config.yaml
moe_layers: [1, 2, 3, 4, 5, 6, 7, 8, 9, 10, 11, 12, 13]
routed_scale: 2.5
balance_bias: true
lr_router: 0.00202
num_key_value_heads: 1
norm: "rmsnorm"
rope_fraction: 1.0
attn_scale: 0.177
init_std_down: 0.0289
optimizer: "cautious_adamw"
learning_rate: 0.00152
lr_head: 0.00817
decay_fraction: 0.301
final_lr_fraction: 0.0
doc_mask: true
Below are experts of layer 3 (counted from 0) of a mixture-of-experts language model. Rows are named router (the router's row for the expert), gate (a neuron's input weights, with its number), up (a neuron's input weights, with its number), down (a neuron's output weights, with its number) and show model dimensions 0-95. Each number is 500 + 40 x the weight over its row's rms, rounded and kept within 0 to 999. Numbers have three digits each.
Before each expert's rows: a language model's description of what the expert responds to; "comes before" lists some tokens at least twice as common just after its tokens as in all text. This comes from a sample of Wikipedia text that the model never trained on. Tokens count by the router's weight.

# expert 14
It responds to: Table cells, nationalities. Pipe separators and blank cells in election and sports tables, plus nationality and country words like American, British, United, USA.
comes before: " ", "\n", "1", "2", "3", " —"
router:574453481481519580492463481447526479533437563610501490497560562517488509514452476505518512535516506475555496569479438457491509504497462452411463507455502478462489492466495563476452533481537573552521484498513537475526525543452522568569492537474529446502522442480474573530500476414536446514
gate0:485540594526493552471532526481468555425489491507456524509531536478481462487443421419435545568485501426499515532474502480493509444518445451506479460417502525491463568461452519527498497550558510553484524502566533528502400501486529539482467576471488464501521441454509561522546532502463483549
up0:440477503521526548476445512512560475483503531478494494450598557497556513556474527443440420434518521533502559526471540508507508498524524466488485542573520501520529427427470509573455433519575490532512476490488581522545488529567534488453508446502472555473433529474529489467526572480490488441
down0:520457443522534503461519527528543471546526467472507553549486527499545453487435533472605495407483515516439486533539532502478495462472514549527535471528489514460532498505478446539548465485455486507518525448368490537482481491497543528548496483468529451504490499580541515483547537447593435587
gate1:475496540429559500457454529535483521482457550484470414472419539466552471556451491460464478474510525506477491528507461533492528501533571515508519546537494466477442571603528513468487432554409522418485528552511548476496479503480404517515471506524489548553511488559467479496446499512465551534
up1:528497518431479500484537526498556507534498504439567468506512551500494478539464435441499476438485498504556486521485437480491453509426514481502510472579512512496457443493492425537506460528576536566510494508511489402511515521540431469484496454429483509527533466493483509510465514464387620445
down1:508485493543505499500532524473502504585525421471518514565565533478444542504536552452587539502486504469583539532510396492451477530524446508506493447547506470490459455439484471533455515469529457458577477480437544477524512453470429490501551530374516483481484518507511476565492516470485532475
gate2:499479513527567511541476437481474525372528513550507529449455472488557561441499501506567431491487513436539476486539511553488545582591547495509490453512466509473475572552526533555488545462548571534456516524500476487535548491493501481451486524495529498524456536442468516565538486486582512489
up2:484500545506479490447451542538570518527492494581460520548543512475456450448475475505538523525553511542484476532401490504453431483452475492507537510463420578531526408476481486410501527460494507457572498463483472517468510471526511477520488411534466495490558580517567561526498535519507544536
down2:525507501464538522486528548557545509458410492454463562501446556484475498495434500518453528514471475528545546510489515514584554535577540608484480550448505452400473502541505563510475428514509484478461476543491554469545457434524506477456458489502415548524489505459505502499518444505491466452
gate3:468513535512533545497486477539437478456579524422458527511531437483497554500490512464468449490491526558440436464524490538553532472617484512511440455516448491459490583447405457490456497500465549552476469493523559550511499480489547514520485565582494548498530474445493524529559528507468517513
up3:512481441550546450518495509473491487491508492640484486528561438477535556403453533548473488531474455475426489538520445483448577548572484514512510514517472507454548469489520457491559549473392492514519483469511447492528484481428471514508547564454487537496478537517476531508550507457527527509
down3:489566508583548529532498504554503504448468491606473460543532574602524487508509481512471480565484505521518491514493508514525583440479451464442540557501485447464563456534500470497492523506543530515575506455531546523521542574527534510499474507476432570451540518555524434523543536483458539496
gate4:535530468507499505511554398556522566402465457473464469487524501506482491503521497515540433542503467590520515520516491495505514492437482464432471512485463512529485431439411575461502483489578552496491542544518434459536543483520472510434485540487452539483557546480538533461462485531579455504
up4:445465537497483463471497495462499571484543511537528508467438473494557564478486542487552442445542489447459552493492520534518527528550519470491527474502559523442437544556540505465486520519484429525494416456466575565440560487476471524498572419489505467507476487484499447554580583462518534489
down4:489535514555500473553522455609547473463485494473535474538454502512505406530521442514522474538448525496450520511545466531573548480546449574499485506546478443487532498540501471452512553590501553542523466450488480509461467511517451523538574539483464518482492485407519534514506431502463530410
gate5:504490496585477548510408517487511619539504476560522499534440526486502535533469460548540519558540523504515528529452502420528546472467508511475528435545537439516565479493570547462444485464485494455467526465528494475494444463487450446547515445518511525578558428474492496481440462531482523536
up5:530420506576477503542446552474555554545474542586549498500428448505461575465480534555505525500448528489525472509476504491528553516466462478451519503547556536512546449472594498421414480525464527473487495392499508483481504480492478496513567474593515504535488455504481478513520466489513530533
down5:550491531486565509513545499482529549439501543478495462533464557585507502494406504505465501548408527525512524488464459419490498443520478523543518561494446550504428425425473499478510450540466508485565563514493517504461531460463579552475517503504429482406502474550511473490484555520467487489
gate6:524523540494571531541488564492564515482465469492521516532536557493505458523483426540508485536459517486490410568539484504579478513536414507553526517510545494584438497487461504454437491478484545536476449516477536508566484476422508498597532519504485474515528449488525446561510432511530561568
up6:495522591569544554475536476546520475554512530472539545466479538527524593489524530508523487450521535538582491465491506516573483492543541547437514440458488477495487449474457503501442557485538605525478512454484523515500492507532521442477485476490500570488496509523589423479545516465489568417
down6:469498472587498453513534491453544485492514418486474519495560525461566530487449540490521523523529450419482493409514496477553517535422477483552468544458488501458627590533442513500555444487480539506508457534435500470566470541483517510484455554522495479547511508465473462456447514519502477519
gate7:524551571469503458377547440490464492532476515473573469477531460474557507479423472539524483492456461464492521502459459523542511524507511530506543558470532529421520434495582467479490486533528516477503443394500482510526463484409462493472539473477500565549523496544500593502512507480504544533
up7:496444486469506512580473605429508538493476493513399419451442513492437533508496453430480484588502513530575492471515446486433513452510554481499469488490505551552518525524449487543511461484439491459497545464503555459429507492528544518487455540559446484532476476493534468504527428540504504517
down7:489597439492438525533546519555537522562581523507429461506503505527505446508483488488543466469517517495559455487513529503488558512565501547445503450515534439501541517502549471491461462477537437439481516482530532521493529354487541450589508470508505518514496466445496450465572486519534515468
gate8:519492523481487470504416477544495502602445497495571484513526473481499479458507480518493437461520481490451448533454488507482590467487492467473476519484541514535436579427487454559430550554533499611467477474476578575475574481485480525455523518486527485490467581539553470518489527486517530477
up8:613510553483520476512558507406497519515537485475473456507422533501495555593534469435573481445530570483538515496497492572510513528548501514496481496562454513506510513513498508546514444548514561505550564544504467449476438517468474456567443514521488521501434502445522475502518459446501469573
down8:503589429449501486431494559520474507498568542550495536466498439456479520585453537484552532494539506441473504523575551461482448533454534539487423506570531435486518462505523512473560509501466467480446485517415508523493486463502552496505547497554462544573498454487496547473498560480483578488
gate9:513496551442543513533538508528513563522522501437506528420488452508547470535439425492468524486515450532453450431529525500458525418509468500585435507509465482494518476455477552533442457527409453498513498535546473478463497485478480526506481416472458468478493622489454515550483536447485490546
up9:520542535444406511487469501504478502426547480488509471570494488542529523535529464536511471604489523552499518517561454508530492427411587492491488481554517588519478541448519532529477423494511517515484449511533488561483519498595473584529493519481511553514478459470442488480441541463479522514
down9:516532499485490463421531483477483462464493502472529595510550396444471478538527579473520547463509492505517526479495430456521500634507469550503498557530484498531577493532473522481489504497574468506486511515499506478590461495536486511510418534458529494489421466474499501497461586505450487436
gate10:416507461547506540434528458520429534566560514482518446535524492506495475600428487417464509519493460533459477531518505524545539491507549522519398461498523427503497511602448496489527544538553464524536455587550500532510534523491510525510475538492463463492479520509552528446542491455461533495
up10:517480488484491503528411393494513438447471508493446498484473467499518592454529533485524535460515525492563519482482519571527523512460447492480541505487448502437571438498539492435505527487467554456488582421502466407489470492564462414520535467523466543491497463504475430493461478526472465517
down10:470545491500502478544546494540484485568573576498500504467526417432515497553620561449565500498546508497509511479513461513502507489399518435512442461488546460522537564523524480480438513539483511470507457521556505585463481506438410504543490532507484507533511470480462520412471480502515498520
gate11:468501449471490518534382555451515547383528511470495428427537522486468474510496471488460419561554527515476484517515573490495448535484537482456487486561536511536493511503447533517470474492547468537492491509499543491544526497567488491508416475500481542514550491419554460498499500479427472588
up11:505517454501507477530567497565508458541506526559489505517537480496549464446470520550489476475520447430434527546573544446444565493541447533528515490535465419419426512564533545523454552525434516507465489544516446492506503489447484505533488479479511505450440531461464445534457505533594488454
down11:524545493438525532479472521497494502515576497575473467442478451434495465457563561450495436512545589542485449518542544520546483575483451562507494437558501528499518493491479526470486541459545434503547501495470523529523593450499558430511471497501495500547485482506547450539584486478433492522
gate12:451502514469478523503484509503482506570553584440528418428582463497453455472484475523522450501535478536528422604520516549551534493415480528459482547533514473547417548535436471465470475535516482460522504488505515450507568490479546468544489460465529495540524503476494472589476464514514468532
up12:563483550481554496564523498452565484454553505509547541533455454470497528422459506515521437471467527598457461511500549478550500517487521559481485492558496519504552437517551509497494466484526530531494567394482539514475467482494475479503590385513456527484482522463439495489453487543556511461
down12:514451472503432544497450525476449605467542536497566543517507509481443575467436450468522453504503464501491501544515476454538512550469476513552438539566535461545493495504421537482535480468540442484559505438541554469506466540540532513528508487505551488533436447506450470482490561444407519502
gate13:504543519514505510466459516532435526457514494538473508426477512472535481533610470486527563432586504533465454458472524522502583421510499549481496495493505554543577470509538415501526496485464490452480450539499454431469457456469490482544491448440456516557498542528455453526493431487497444544
up13:456542444532557472479435480461452535474495489551457488479506534521541509596512485459493507528510465486532456520462447382535532464462603460540527537469508465546486538463527515490559497422536453475494500561485562506490476555506479498471492520465526555520496495459551560516558567569519480563
down13:491560495491458410472443501469443507478430487493460499485513486476554501503526551561548534452547470477484453476521527472579515548524493591579520493463488509455500553504532456466473477494511481490432497584456520501542493513515501457529576463490498558642486489484502486508515501569524424502
gate14:449472524484442547478502528538524479448486470485527451581489488532482491556500472463555547405495557428557540511548491508560487521421491510463510556478489524437511508490504510419454530548421571538517524481499491552474454515448496467525527575490489592533458500543450489434529508479521439483
up14:492514505566530427506526452493508507432544459500508422517554515485489464527509426464572505504492546465473515468521490464483504491571543521525493502564499381485516484528488562536551572438471618541494501505498502483504490515379563508506478513474528508474540461476502474575458525517469455480
down14:547476516519565547558530517500546444513488551471495587489463423520517465517498520513467490511479500530524452562436520571495568524522440458546429463510553508529480508584560473534508554494503472432487518526491467533504532505524406478498517502491551441461447513423427535486416534484520533475
gate15:448539473539512487472430546439510518556474437509535450553507493470490511445413532462469399527493497589472487497462492519418483513499571534517536498511483478481559469559522526495570503612518535482465545425517550470470492496483530458498500478485519477483492550505486520483514464442522403551
up15:473517523502558510489542478501507529510542511446507553469470501530526505489475491527511423538521490441511520468397481489573558493575502448456557458495505500465512522503478484394482515417536474602466529620468515454539456482470445471470543534548516446547485463490548484510471496457562513505
down15:443537478523568466447562570554544491440519480472464526562476482456502503468520443483580545463522482521544550479461450566528530479499496530519440466512486505490517460548485540548471505475515505540429546537470606549447407528509574507543456524499463475460502485551495479559548480494442502479
gate16:560534486463510584447538487542538503473531473501520501533503580510414554485487464518502573514524481496528488491473605499484461541496490455466463482468466524503521500440392538508501537450459557506453489464481519563556491479508479492483579527516499523442461498507512522503512410513588403460
up16:500512558487511511520557430383487548470568485425493447526465504529531458477488523461581504554503453470492482447491540487506482531550508503516526486436497389520522491515490477441534573488488521489471456479488492490550490491515454489505500559582533405519433438505583529488488493548481461530
down16:453513560524489540458486472487517519569419424512420586549515522464464483406475527507453499545442418491615491468484547497492467505443429518433513504531475505496518547521534429504509477569474543472451481483450485547486541479553488456480530483490429480493530497476465510538514496455483508492
gate17:524539545468466488502497449483475528440452400519496544549416521492518413452515461497424494540532595490478469524436492493510469526401535494515483488518527546546466554457480521545469468493561491505488414530546488554524498495502502498472622455467513551517537499454509490551519520474493484541
up17:461448438419548476518468452444535416522526537500534490487505447559491569544501560524509451568445497502500543512565512517470535568570486479523514437493490501506492503560514499548464430522506416471526529491512522515468487482543496443527475544559491440461495557490547593523492504478414482475
down17:508501471544473434538493514464484529465480454377470491519492418509555478505503481540529458535504365457501557493498525517460531504529480525485557505460473443501480584488500511523475551528500488521438520558531487528485430451500465483506577465448492480502452424475488451492421493490480420467
gate18:483474543499525608520485531469512462523532496518519525550525467462537611470567545420516538478472525522413473530474487513447543473438525581511512472508494497530530525448458464494490560557466564502495579482477534498440483467525496461560479441484504451525487494475536491484578430453469523451
up18:526427492544520544470513497478593402502537507539491429563433508493509518531499478485473548440490524525417485511586509520445445511539461504542524458599484461516526476460476515495502592509482588545554496462505469503495505495552519584513456459430494488489501470475465496464523478480522528554
down18:492498475481517491552503528456470509510481485561450509509486513551545434557555592570461432504491491508519492461513520494508451538529580538463527477413484558438511491463498578531538502446556507477561480444487507486564598507509455460518529465457508489512440494597457493438519517498537528456
gate19:502503462525583478489531445500548539505523512473517496419523461472544522504451520524495484517542504508517460506424510460518575477571480453496563535493429460463506521512504498438515477518489448494534432532533510389553475471599504531484453405525506471489519427469512523519538533577511524422
up19:483503558505520512459491465481529504528530562473469566467478486527482469445507526499502504471505497524478454508494502469506468425556455444472513494442435461441522547541546443448548466552506527558513479434530548468523592495582463523418527477517473486430433594519554498524543472419502507450
down19:555411545554614527588519491475502491523505543559534483519481502474495500531531570523504510491491506536567462575518471554461430546483465461539449478442506514454466544537526392487474434423467481443544535488518509501509555472455536513515460449506524467495477461519502464467494479457536534491
gate20:484512619510580532408470567552431497411442486535478495522501490491519461433579562479492597480531483485469440471605573492538524491455552513495468529497472504473454495518485529537521468527459500457487512513521541549496533487478486471488484435512542499530493495497471527521479468468435481524
up20:518535542584454489530544458534553548457541534437554529515478548497481512485524523458535450454549522544469460488578488440469489500452549523529458489507419473506460449469453530439552497486490543523485539530563508600503555510517552541438486549451548516518441571464480533515460536539531473488
down20:606482491529523485542579522427524579534495527436457545493499504483537519557547525556433535429486480529580481484517435541498488485419484554472463497491458522470427424494497544521480510553525481544497467509427466483528548451489537546483498545532388492489469517461485474472508517504489494504
gate21:545531541568533533489481429521547531486468505551454590516527491499546467403538525514507482495525543486501432588493523413549482520516581451522481517497559557510492549464479475464511548510527507536465509463496502510544462484430474541501542534532498611534515520495520544501534532546567430474
up21:506450527458452488507471432488461509511456528548591458350520499544475514428486523484542479482535510541497491444521515583490507446461471493471490520561522491411512400474533461592508437520505480514503419505498496447491505488523532509513519499572484465467525479495493479559493465506483531454
down21:501433510536483524537432431487533519535494449530556417491449548518492528490509543532543528471542563546525536452468491481504527429539508547467476506442465499523573430518493547532477480511516477538507545576589454496452478456563490457585483493493556530473473517471550447483435488474431466523
gate22:493543566537542463481532433591488513541461505528471510490538482481542384437527463556509525532514522510458554467422532504444498470504547559534539495496541399469465463583516559450570530543461530517491513491543476531468476497480557484487489505515486423529516566498486501515561483514515438500
up22:496485502533460497512449478493527535547502522432454491500483518473482506459521476499542477534503439490528520430410500453415466496472524512521428488405493456569548533519443487599538488515491485501498514476465528519488583504517547461572542503493462457513570445546540434454444462545489432443
down22:504458485509423488507438474480460486531545449546585494517543480502500450514503505560470473460544539494524511576490515549452448496482465485499506490487531524481571453537466453491480473388574535457585482512486498471565564454491495472533455522456602464567460468483565500563502499456516489491
gate23:496554541543532525469501556530452558492434501475503460544462536500490487514532560363501533550496457489474478517595485545434501502505514506537496543509464523515525474542492531489564509550445513445503406447526556518567532498553510527554540520489496468541484542532501540515524615474508472534
up23:533501536508480523484479528510520522471429481494517539539597540510559521484493467510478578437501565476465473536577467489463485479478592431486488515469515475457441471505452531498484484545507520485523516504535603559505537488617618555522496527467522523521478559477501523506479557457493529461
down23:574504573493448477551520512470571452492549514505469487555522516517562496515537545523480484527489566577475493442497463458548528539468513446526508487511519496444477416577485556530490443492472466494554540482498468454560564494463504510398515480517504473497555487524546417486532523391514516520
gate24:486520560504514530502487571563497503458537495552478522536491504461484545467539494426438458586530511515463432530497426475424526443496514532483413456460449547485570457455452510392446531504454551452510443509510466503479526524580529476500503543530511470521477484502454506457501469568476529516
up24:427531474489505453536457442515482481458554504526499463508535441502522499472515443533534554554489555467464564504446475505511489471574540496543543467456537511566525553438562483508529563474457407491462443561519500508512413430441466481538540569520493450509548491452568482510509465519455498480
down24:472510491465572519501461533491476534419466500557537511445519505490471515490506487470496510545515481545469483512508432528490484536469536402501438503429484422521545483475474423457491508521484566522442438517520439478466476577549431505499446488569528484483504542385483580463532479505445523467
gate25:489477433516521507503538575520574503434475610442528540540502461503573461490499490511529546513504477526477533558491477497469533493458567442525528484498543517577412524422496482475486529531447501591467456443519440550455529502552527580516544433493513494459505516470513534510496535466516527537
up25:511501423469549496495449511390456530399475517493527565461552531491469445487485446534467520468489484465441441454438523550525479527493502474559505530547492526513524455505478564541468409467531499569484558501517510487512400539436461529436522490523504459492489547498504582473477505483535493479
down25:443513511524434480484503425504426471566516538503535496461484486526523417499418455483521525490477480465500468500583571490492487490531536480451411523459545477571582543542474502536557503491541456515504537494443439540521510487566507504570540514497467468461497421528424456436491542527502483503
gate26:509494549525527505519502532452539545442534503484495507459451416502504536566468530427613492572481441454494575474540511511480546524550534513548554455489506465549480476555491485509522558558454464476484490429477489506459534482523575498553528574576471501484493535563479504516578520455533480471
up26:412507460500515485472533506474432564533506465474504485540513554499468505472437431436453496482457532394529442487517554457505455506578460570536536493553469524527524485468460480562544519496547526477465509534442475531588490495443460443560495523482469604531547507503468478515491505452499479523
down26:453502489545543525510472521509503516487464467487501555538464428504541462463504457506453502573391400461523578520474475541521553464568509559521509548460581533540437522470530521453486578581496501489473540496514471529478542480495579505512493493462417520466546500522516445517542535531478497457
gate27:541530492486549543430499495483523499572585482407473500542546520468499452559506488495503509477514449500515513547389542444526498475419460464463487516519483472504507463494466488422501445514515517462536570423557514422505475498496550537530493522521491439493542454521524523512495508517483575610
up27:526509486495500501513524505475482445608520500584499478589481506494528535454497524508409475547468441476444462470467487509454505532516393499481531486457494438533485507520503564473534584517531451478546529500469548552568516551466561487526504484512536534432415427494515492469537525510560491542
down27:488501477510526558632515489459501520441470469582477522490383525558532454468446504483466452546506529502506520525540477536519522504593493602539475496431459545491520539525432489495445439496453522506484528534475516530510429476495503531551533484493464519495467539526490469549496487492503452419
gate28:472499473491466513508563538561546535501514476573488488545518444495455519483512473456553462517458444441471526535554501468458518496535522465544559504517563564488536572514559470504454540540454448569492473437526563514476415453420483502475516591474490475461525496463505499485569503548459582503
up28:483518541540527463545488511511425509497505469518548563507463529515515525490546537509463495541527525521467458495438515560502554485450460558540414467494473488562548500478524483494487423533515583444467534550544449534504573498486520430506559514502478489485470526540505498457459548427396396530
down28:482527518507488510490484547524472473446506435525494507494439570538546494481441536379506496579557451478489477495500534459501488445471451521494495543534499444465514530479453489454529552577546510537467443478527503499432458505517577504475577512526429555493512543492488436509458567590449465494
gate29:478551459425531540432466441536491533533506487577476404588506534458428539561490504503475497503509479496497528568562469544459490538544494487517555476579496450452535571595541480494515558527458505459523495506478520464544528483519483459501462564535474503462471577498492492524526555478517531459
up29:554502616506475448486488437497461499410539517542460575423419513502549474516488498478512493465496542464538544518484514510505471509531482528531493491501509524575435434495538510601501514529512511535511504484523557525477500531512487430466525417424539569498470480512441525560491476521470465574
down29:480568468534469406512521516517477505363521486535530584549530507475532553545476569462517495495487520511461513529506574441548467543487506607514533526440513510522464489552521540531530529532527501477450549517519497499539444434554499457495505488506475563577484525502496458482556460539542467515
gate30:402503512464558530491566444460527493499491537492493438504487503505457516478462526454443454571488473419396562522481464517551434541510548455532511536556515478527516548580493507503442485458463465544494512518524498492625502478495481482508464564495469417525501473517529526519487561493524458482
up30:460495530561456472525504509540483546612460539480567557421470482472524514459500482471458522518518423497491499457533499569519459476488466485560446554461508539561561469481498462551488456492540471458497399503522484585465445501442440485531535494550492483542494514514550511525533455482504533585
down30:466516506496474504477512449497455531516464509491464529458440436451522542592522495491506496479503459522539524432480480466489512464487495516480497468523540463597498535475495465484466559482548551514501379521490447575492438407439501446502498404477585485448506429485486527437509520528481517456
gate31:454463503564493525541458531540496487558481537506492490430444436532493595448481498474501504488500568425514550522531476469512483519483488543516479513493539560437469521499520512465387547561512442483514480456559519483552401471569532438485509532484526528531558449496530520533543474493441566512
up31:459514417474487500521398592500474458488492496494591476485558458483464533483523455502439513555485478507500518512475507515452482496567427435544463568467514541554530513481483536524467451506485456510477518587489519524498481508483582538504585538432492464538445475494485550516473569463502425495
down31:531490454438513510482496514467503456565481484470493533529481526547490494443523526590463539468457441525536464480501456552506471522537450511516418573471477476469503533518474465469514557544532435525491434446571520502429468464522374521530519498476515521502539569511452524455445511521517415440